config.toml
n_experts = 192
d_shared_expert = 0
moe_layers = [1, 2, 3, 4, 5, 6, 7, 8, 9]
balance_loss = 0.00978
tie_embeddings = false
lr = 0.00423
dataset = "wikipedia_en"
Below are experts of layer 4 (counted from 0) of a mixture-of-experts language model. Rows are named router (the router's row for the expert) and show model dimensions 0-127. Each number is 128 + 32 x the weight over its row's rms, rounded and kept within 0 to 255. Numbers have three digits each.
After each expert's rows: a language model's description of what the expert responds to. This comes from a sample of Wikipedia text that the model never trained on.

# expert 28
router:128180107108125090109115132148112103127109083113111122156093110161134147116131174133155127158165149079147162077122123124084135122145136131110199070170172175175098146151138137184095111112132182115144097193150161107086167098110134084110221149067111105070090180175171185062104131151119145070113098179131114116124113096168114147107107144087112108082120101096105067133118168090167132122104
Mid-word suffix pieces. Word-internal pieces like cle, line, el, ence, able in words such as sclerosis, nucleic, tubercles, Timeline, telephone.

# expert 41
router:094121089101137069105129150094092142088163140154124127098100144126070168142146157106183148136122190178126103127109118098163132106096170171156161182090202085165091126151146101111066177150143138133174141124116113209182157128123132099118147114100092126148104109166095118107107171109059138136145144118125111093184110095143090187172126169200147169151056148090129105111118139163152109161089
Politics and institution words. Nouns for parties, teams and institutions in election and sports tables, such as Party, Team, Police, Order; also der in modern, border.

# expert 62
router:102153164085081087123151110143148049052131108120169087094100144090123121134137063109158111095065125109094156123064107068130089076141116094121151135192105064143138176147155115132126123179061163116174081121077090147104086115155124117195092124138182097136130141127161124105120106124102156153152157151088097095079105095095160174099129144158096104182140133124115125101161123129092100165108
Hyphens in compounds. Hyphens and en dashes joining compound words and ranges, such as record-setting, commander-in-chief, heritage-listed, 1955–1959.

# expert 63
router:125088105186102117111128123132127082125147132123080139118165084133072147094132156102107176098158119133101099111108125100151148101147147111158064176061095109113143120149118119187172197124145139095128096093137129108146170087109050152116072110133202120163108111109112101094150108075087165057153138125142141141163092125159135119117084129066102144055051078106127181110119134084079099104114
Inner word syllables. Inner syllable pieces of words and names, strongest for oc in diocese and diocesan, also -ren-, -man-, -an in Lourenço, Permanent, Anglican.

# expert 60
router:109152113149144097149118167168103170107187115096154144155159165099133117095071142155130166174108181147126085162111109108100127136093079128133151152163157082156079160191178151168142139091090226066130108081154173157157171099146119167106084157147073155074129100139128138124105101116097126073118086166104159120201097106098124085091147102170143141135136182132120099152131100141142160103173
Vowel endings e, es. Single vowels and short endings in words, mostly e and es, as in met-e-orologist, Camp-e-che, Rey-es, disagre-es.

# expert 47
router:068068090172106072146090114107146184105127122093129084132135170125131150126160184080128150129147098122148101085128151076129168120118141113122086135167122110179056099169141158151132090161160083186094111125158174144126154163150082169117088184176117128167182119083195132116143136176186162107084115132119126162162154107101120099130080140157148089142141111075110044097131089127144118155135
Plural noun endings. Plural endings s, es, ations, ities on common nouns in prose, such as delays, drives, doctorates; also they, them.

# expert 4
router:141094079093132068113117079127126044138108132107124063135146116066138128100118192103146084139133145147088127105116129089127123096123171178109110109122081146112201114080177112139072075176171101155122166120141168132180094183129074095164166153127138102111151148139107177130158091174086127081141100156121100118127140134134107077129144116146077133148123075105173163158157152095179067096164
Currency and table symbols. Dollar, pound and euro signs before amounts, especially after US, plus LaTeX dollar signs, plus signs and table cell tokens.

# expert 6
router:123188088168129177145118090129078142154091153162089077105158173108060136133089103127144171131149128142196111182135100072087155069108154110129062146174165166103101151128109160104106047110113113133132109094084158171157149153148097114111148150077145124123140139178123186143101136145106151076192089031117146115133158123141123162141165162095158138095170150122130105113126124111132110178110
Table cell separators. Pipe separators after a name or label in tables such as sports career stats, plus semicolons and colons in lists.

# expert 46
router:171049179114122140143072086169178121137116070132098106067097131159111039160104195119111144141100071164185133088116138147142155118138145123168117155116169119106140103115113146109156122105087111095111106123188143110112180062157073166127119159165119113151088148140119097170156086177131124180131123114071136123130109096151110080107147160175110188133167159159143155122120190150112098154167
Name and stem fragments. Pieces inside foreign names, taxon names and verb stems, such as Năstase, Arakanese, Quartet, pursu, improv, announc.

# expert 26
router:150128139153134183100183092171064134162149146196121085101131196167143153149156139107160139095152180165115100178153169148105129113113123082126130162181100133102092161114170103094124127094069163124176121107107165142146140151119175127104109094107148163136185187158119105150182172141117154115142100090179112190093082114192146083181148141144111148172124116166132121071155144165160078154118
Determiners after prepositions. "the", plus possessives and demonstratives like his, its, their, this, usually right after prepositions such as of, in, to, by.

# expert 14
router:153131150122099132097129154169100124089153135158139166173105108091133096046159158122173123191116139143095146121107110171183118170112121106085168161111135063155108155099130122196208157107078113108160097105131130095127160149130202114159138079140088162113095118064083093134139094099106145171183128110106123065099111089082113162106177107126119150159151169127080172169146132140075122091107
Romance name endings. Word-final o, ino, ano, io pieces in Spanish, Italian or Portuguese personal and place names, such as Munoz, Sergio, Eduardo, San.

# expert 58
router:147184071136121116147151146103156086172152108139119098095135082140115132110082103118167158079144160150126080152158167095128116093113153153149135117182110107073186145197192143115093174174090161108141160115164100128087151184122068151105176150152092072172074071100137137064106136172117170140185128102146161117139059117132130147143131085115117096101145128197176145084116127140143142130104
Lowercase word-start letters. Single-letter word beginnings like m, c, f, p before the rest of the word, plus metres and km in athletics results.

# expert 0
router:163200162175181102131141117128134142105171115110123127098137080147105122131163075061098137107159140127164160155161177126167074104135086144105130120186155112142163096106062134141124147125173091109153105073146110097179095142175112123104134145122093190094138092103104158078132164103171128149155183070136184106105074165093116124133153179142142163154122077158117182141146141135070147128206
East Asian name fragments. Word pieces inside Chinese, Japanese and other Asian transliterated names and words, like Yu, Chi, Lu, Zh-eng, Thi-ru; also Chinese, Japanese.

# expert 15
router:148107151175153135091142156105160130116120133083135172163150118119171173136166157146083127125128085169141071162124137082114117137127166169075154112168106159108118106137129131142132154155069118118103093182139133192155143102163123109135100117110146098101152156162071129039106171182073144133083089163129197121135137089085083121131086131135181126050135155050111109096122170108191123077150
Noun-forming suffixes. Word-final suffix pieces that make nouns, such as -ation, -ment, -ity, -ance and -way, as in Operation, Development, coverage.

# expert 20
router:131159106122145182170076085134091081149086141152109111109124091150127184085169175097162088121150112132086138171087104174090129131132124098078140097145170087111165148132085103164112200170159157184071158110097133119113102130114088204072113118164143090101161099141124056139110155173112125161154143165103171135132112126101145100123137169143109145104170070103153131101169133085115113100210
Sentence-ending punctuation. Periods ending sentences or abbreviations like e.g., i.e., a.k.a., Jr., plus decimal points, colons, semicolons, question and exclamation marks.

# expert 55
router:115192119163073115116135148146123124171119086161157108125142133169148107127129084150102084123107112133142146134221132122078083094104108163154161133061163148048078105110153095112168145131084093134174114156116118065113120154154152116106093198135111132111088107103129094172096193077150104176218178102119111099091160130183146106122127179146151148108075113130166124169132135136163146122143
Sports descriptive adjectives. Adjectives and nouns in sports writing such as high, debut, short, private, full, first; also cent in per cent.

# expert 59
router:101066117176107153152099131141121197109144157109162136130180108187078122152086160108160171143117116113137116102085118142118112172124174074142116146134100112195093103153141144195178173104206101175096098140156192189092178143095103093109090123130144097159150094086113107116107125157113143129117164102148138115135055123093121122102184148121155097132168114152178112091161151203087132145136
Letter s in words. The letter s inside or ending words and names, such as Nemesis, sunsets, Lisbon, mastocytes; also the pronouns they and They.

# expert 21
router:084109179098078129106179096092086123122140093105115129152122139106173190089145085134106097121111170176097077153090130072089146083101103129120085094190128188145180081122130149122115124167139076118151101116098152106108143184122042088099096135058078116137111124155134093107129135121083117170121139144065071135121137106114103166129158115159191090098134127140087140091168128132149102138062
Institution and place heads. Last word of proper names for places and institutions, such as Street, Road, Park, School, Court, Museum, Act, often after a modifier.

# expert 53
router:105169099200126109139151112188164126133194176163091182162145096146150121147126128133115138123174083170161077095160146093079096121121169177113118123097147198071092145079149165155111164164191087125067176141148151113133135139098122117167140169142138087108098149177121097122162138086164097169220181126182101103122147121137082108160165137145124145143126096128104136150139164105152137084136
Letters in foreign names. Inner pieces of foreign or accented names and words, such as and in Hernandez, Ó in Irish surnames, vent in Juventus.

# expert 23
router:181073085120151201112092144145091078116098071161138146096093115157123076100118103102152128139162162118116150115117097124176145103089113115127068141110101175100142149165165101099111062071184114113123174144067097122070139158170140166129112176150131150121179142161126153152144092106149040143084095142131152101108088134133159138133162095081129087186103170154153064117128116102103093155158
Prepositions after verbs. Prepositions and linking words after a verb or noun in biography prose, such as graduating from, studies with, served as.

# expert 42
router:081096078092126124132145027074120065138137162191114130071175147099120109088123171114123117090188162156105104181141118066171142166137180071095143123126121122093208146131137140056100103159112121126133137149151097179134133142133165173098120128149118146097129065133122177132067148104155130134084084162142143120164175133124126128093095156166175099135087186138115158107142124118117135146096
Month names in dates. Month names inside dates, often after on or a pipe and before a day number, as in April 10, March 2003.

# expert 34
router:105133113066147149128144090080113102098161102140107111104159143114150229092122128139120106120146130075132064129103135122132159149159161175102115085109124134118164083136077108103111093150128144152148145191136113122153161086163149089113203147084129104122089167122066095133135176098199129144149121108073110205109069122158096145119102110165166094107113138087099124059094153170119195147091
Generic common nouns. Common nouns after the, a or and in descriptive text, such as type, version, line, wing, set, end, often before plural s.

# expert 17
router:146107147112115135118151161191103082130146145097162072177090096081173115153187194129112125180126128137114190112118089143083142106079157146144104150163079099182107109123087115183151056089115174116106145130103100112155114098105103119138180111087138105101087183103108164062127154165143153148118147142083133095133200085144087117127105110101098171087142112073087116080119107094166087130143
Mid-word syllable pieces. Mid-word syllable fragments like er, or, man, ol, al in long words and names, such as res-er-vation, Dis-man-tled, Chrys-ler.

# expert 57
router:138080126098143161186153115145132096124155146169165126144125138184116116090120150135100145064150132117125132045125183134114101067114149167120151105166187116127106070161173069182169087172150106142158139081151152103116134162145106174116156111116087135152118127088096078118082093091091166134052122144086150125108198128084150141094121139132120129066177138137118113064136176126064131162105
Decimal digits, plural s. Digits in percentages, decimals and coordinates within result tables, plus plural -s endings and group nouns like species, males, units.

# expert 11
router:140176115113107084174097118132123142101166135121176101136058110184158154149101128095121107149128165120134086137123087127096119102150143143081173124111184122086142154130099144140115168183139108139185195081127076124127105142144112096094118076065157132059104118060089136153083174159195179142117082169103114121133162132113175162179075124136073159105088165157146114112179134098168139167138
Superscripts and math symbols. Symbols and short tokens inside LaTeX superscripts or subscripts, such as H^{+} and Area^{1}; also words like above, north.

# expert 29
router:155157136077074128107145081094120149115170110190096126159138145137132203165164120085165151090146108139072148194068148123094114125096137136109100088147118130112148157129144188131150127139121075191173095125119108075159148150145165051122147199069177106151079085165139094168105125154115149171177124117096093068153132136145110184124115110103148111106172136190141141114117101149126099128084
Capitalized descriptors, weekdays. The day in weekday names (Satur-day, Fri-day) and capitalized adjectives or name parts, such as Big, Final, Red, Blue, World.

# expert 9
router:119111108100127170109161136126097097119117131093109127164106115118081087134115147104119107091147072181158071092136118177124134066111171147169082101150101078137115155095113078070110156059122143155074105127180080128149109121165102158129132197146084108087133142124170132160167054082170124107138158101151078098081124170091165127147108132091116138111134131219107158084104109110183131086157
Past-tense action verbs. Action verbs, mostly past tense or after "to", in biographies and sports text, such as wrote, took, began, scored, to complete.

# expert 13
router:199157137143171141088105114098172094137171153120155110129113130138111232136121087105126105097162113092099089118119109135122112069166100124110102086179144114110165106099115128150139144100129185131122091123176133131152168132080185150139163168107167149148096148092182094118096175183173148126113118089077145135172173117120125198103083147184191125120091198133125076129091093156101127092110
Ordinals and nationality words. Ordinals, numbers and nationality or region adjectives, such as first, Second World War, British, South, States after United; also sentence-opening First.

# expert 3
router:205148117147143072113136068086133140117161206147149086086118103167152136065106101098161136048128179099096089170177189143145124093141133115119117085161175126079156128141096104131130117137117148110108157090190153137109116179146127130061127090122051125103115106163155106151059131068108156170140126134112125123159085129099133163074121164146140152163172098138166144130180109138127130170118
Digits and table names. Digits inside years and numbers, blank table cells, and first names or nationality words in election and sports tables, such as 1'9'44, Dutch, Jimmy.

# expert 24
router:112070118088158173114163135132151151074121144121129115146142121122142125137092094090198118146171139174080172067083151190146203120124110165089125127150133129118163089075102114151109178158096155110126072083130102189120083118093090186126111152071070148111125117165116178167129171101133138115089107114146156117146133210132197146093130133159180081103143181178104113098130141131119119116110
List numbers and infobox labels. Digits numbering list items or filling stat tables, plus infobox and award labels like Preceded, Succeeded, Nominated, MF.

# expert 61
router:143103102191168113110067122152133170115131176127157185100104093097074129168067162101139091139116075105115113182155135085112109141155116113092096149109139154093177111164127133064153114172098085102134168098195097087140094139202118133082129072110121116118128096073156168125129135097113140101096159178105129120133145126104160115158121182165111157091102160114063070125147165127101067127069
Coordinates and Cyrillic pieces. Invisible marker characters after coordinates before the slash, Cyrillic, Thai and Korean letters, and infobox labels such as Coordinates, UTC, Genus, km.

# expert 56
router:143138142126074150114120189097126091122097129106171110108149132145215144096111130097120114183149115141082151098218101117173099083085110150116132125153181155115115154090103075113112115143088116134112108100145153130079165158099132135130080157073093123111119159088071174091163134112117155096175177099167052160071149141130101162119179138138090125133089135101129186198141163112130106070152
Capital-letter acronyms. Uppercase letters and letter pairs inside acronyms and codes like NATO, NGO, PLO, US, SR, often in tables.

# expert 37
router:074082177083122087096170112114095138186091138115106134144109140161158125173117128140153142142177101138106125101170069134104091109121108122136191138168113085104152154106108115113126147184081092137108192177162116097071155154099075082094094093164150166140114067132152080082123142129114177111133174107166159141169115077100122105103160157103169101203171170091158114126183102131169123126158
Possessive apostrophes. Apostrophes in possessive 's after names and nouns, such as Women's doubles, Governor's Cup, Cook's Harbour; also suffixes -ism, -ist.

# expert 16
router:149147165113100143172193134091158114127031140177148119115111120094156157126091082187150123113084117173198102111151142103154096091184082087106143120104130130124142108136099162170176148084145138138092137158121139143172051130130111191086110096114121129153097105131129090078112103141131063111100114096175142129130104076129161157113092118153090084158106191190151097110086081176111115113138
Year digits. Single digits inside years and year ranges, especially the third or later digit, as in 1998–99, 1987, 1946.

# expert 35
router:141079132138181151122155156156142167133122109067144067193157092153112113114159134105105132106145124142165134097153075157133153145146090137132150098066060157170100134167123134139156175074109089166168090176177110132091157153122102129153162142151126104083074157121100124124132068097065127052137167145200119134170104129182150095081145137082083142122145147077136157073140158122106114075140
Latinate suffix pieces. Word-internal pieces like us, ic, tic, ous in Latin or Greek words, such as Pius, minuscules, Suicidal; also zeros in years.

# expert 49
router:124182134135086120087153161105097056190163172152130107127144131178175104141076116151111087147151133116082127107126080122123134085155133146084155134144129157105196100101095113149132137171087106200148151121130122172061086200102170145100081140125074106134134184097144112157144167082130128105182163107109127074088109196085093183148115123170091157113128090091128166131149162113114139153107
Single capital letters. Lone capital letters in abbreviations, codes and word starts, such as round codes 1R and 3R, runway 18L, MLK, and initial Y.

# expert 48
router:117150102092129152149145162112150167150069145119134101144154121159115111170173137151089146126141138183138160100146172146174127206159167100092161175143149191135161149099101136104054109110157109140162115191154130085067133113152172105167151113151155108146116114128088165132057137138158134120135105179164113088076134098105103041185094146140123069111151112121148182119139136153189077094080
Mid-word consonant clusters. Middle pieces of words and abbreviations like d-ig-ital, lit-ig-ation, r-p-g, Kann-ur, mostly ig, ect, ept, p.

# expert 22
router:125125110146136155086109166113142179121127073151126153155146101115182176095109198116104120161114127099142142098164151210175126178110159115168150123149103107154128143098125101142157094136197104138160077155066068090150152066121172116089106166102115126138109070133112053173122128176134100120128160103133096127046159140127133160085153107127107098157137077094105132129161049107153116120186
Line breaks and fillers. Line breaks ending table rows and list items, plus common words like show, one, some, and at after W.

# expert 36
router:161084099120102088171141065095156103115149150103169137081055148135167136128143136104081183121150154108149194096127115116126112168132102149192122130113087116174164150176115148122187148136195157095144122118092116135124116133130098090120142144143084166101088176163130114156059087209149108126154083127137101118121062123076090128152173068120144151120129142074094159099138077108172158076124
Germanic and Slavic name pieces. Inner pieces of German, Polish and Slavic surnames and places, such as Fitz-ger-ald, Inver-ke-ithing, Pl-ze-ň, -ski, -sburg.

# expert 44
router:151115123106153115118162120121175128169154110128108098188110113099152168162189095117168191136177069152086174139140078184075123093117107116148148106117118163156137150178133159144124134114084117152126116156153105133158164154095129198144171138151144167109091165198173121132153155144111131103098162130148115170161118113204093156119055143105091093168111165052090157103159135176117104114064
Adjective suffixes. Adjective-forming endings and adjectives such as -al, -ical, -ian, -ous, -ative, as in botanical, Electoral, Australian, political.

# expert 54
router:120124102173114161098094111117065108080080122088136078119081086128162157099135093149121176104110186098148128180089122182161126060156109126144154167128164099083160091136113104093161178095129086117110081107163103116146139141147185116133190088167057098103180157068107134157149110159125138106153108171084129154123120107121087152136080138150163100113140157169139129143132124186185136176188
Row-ending pipes and closing brackets. Final pipe ending a table row, such as tennis scores or election results, plus closing parentheses and brackets.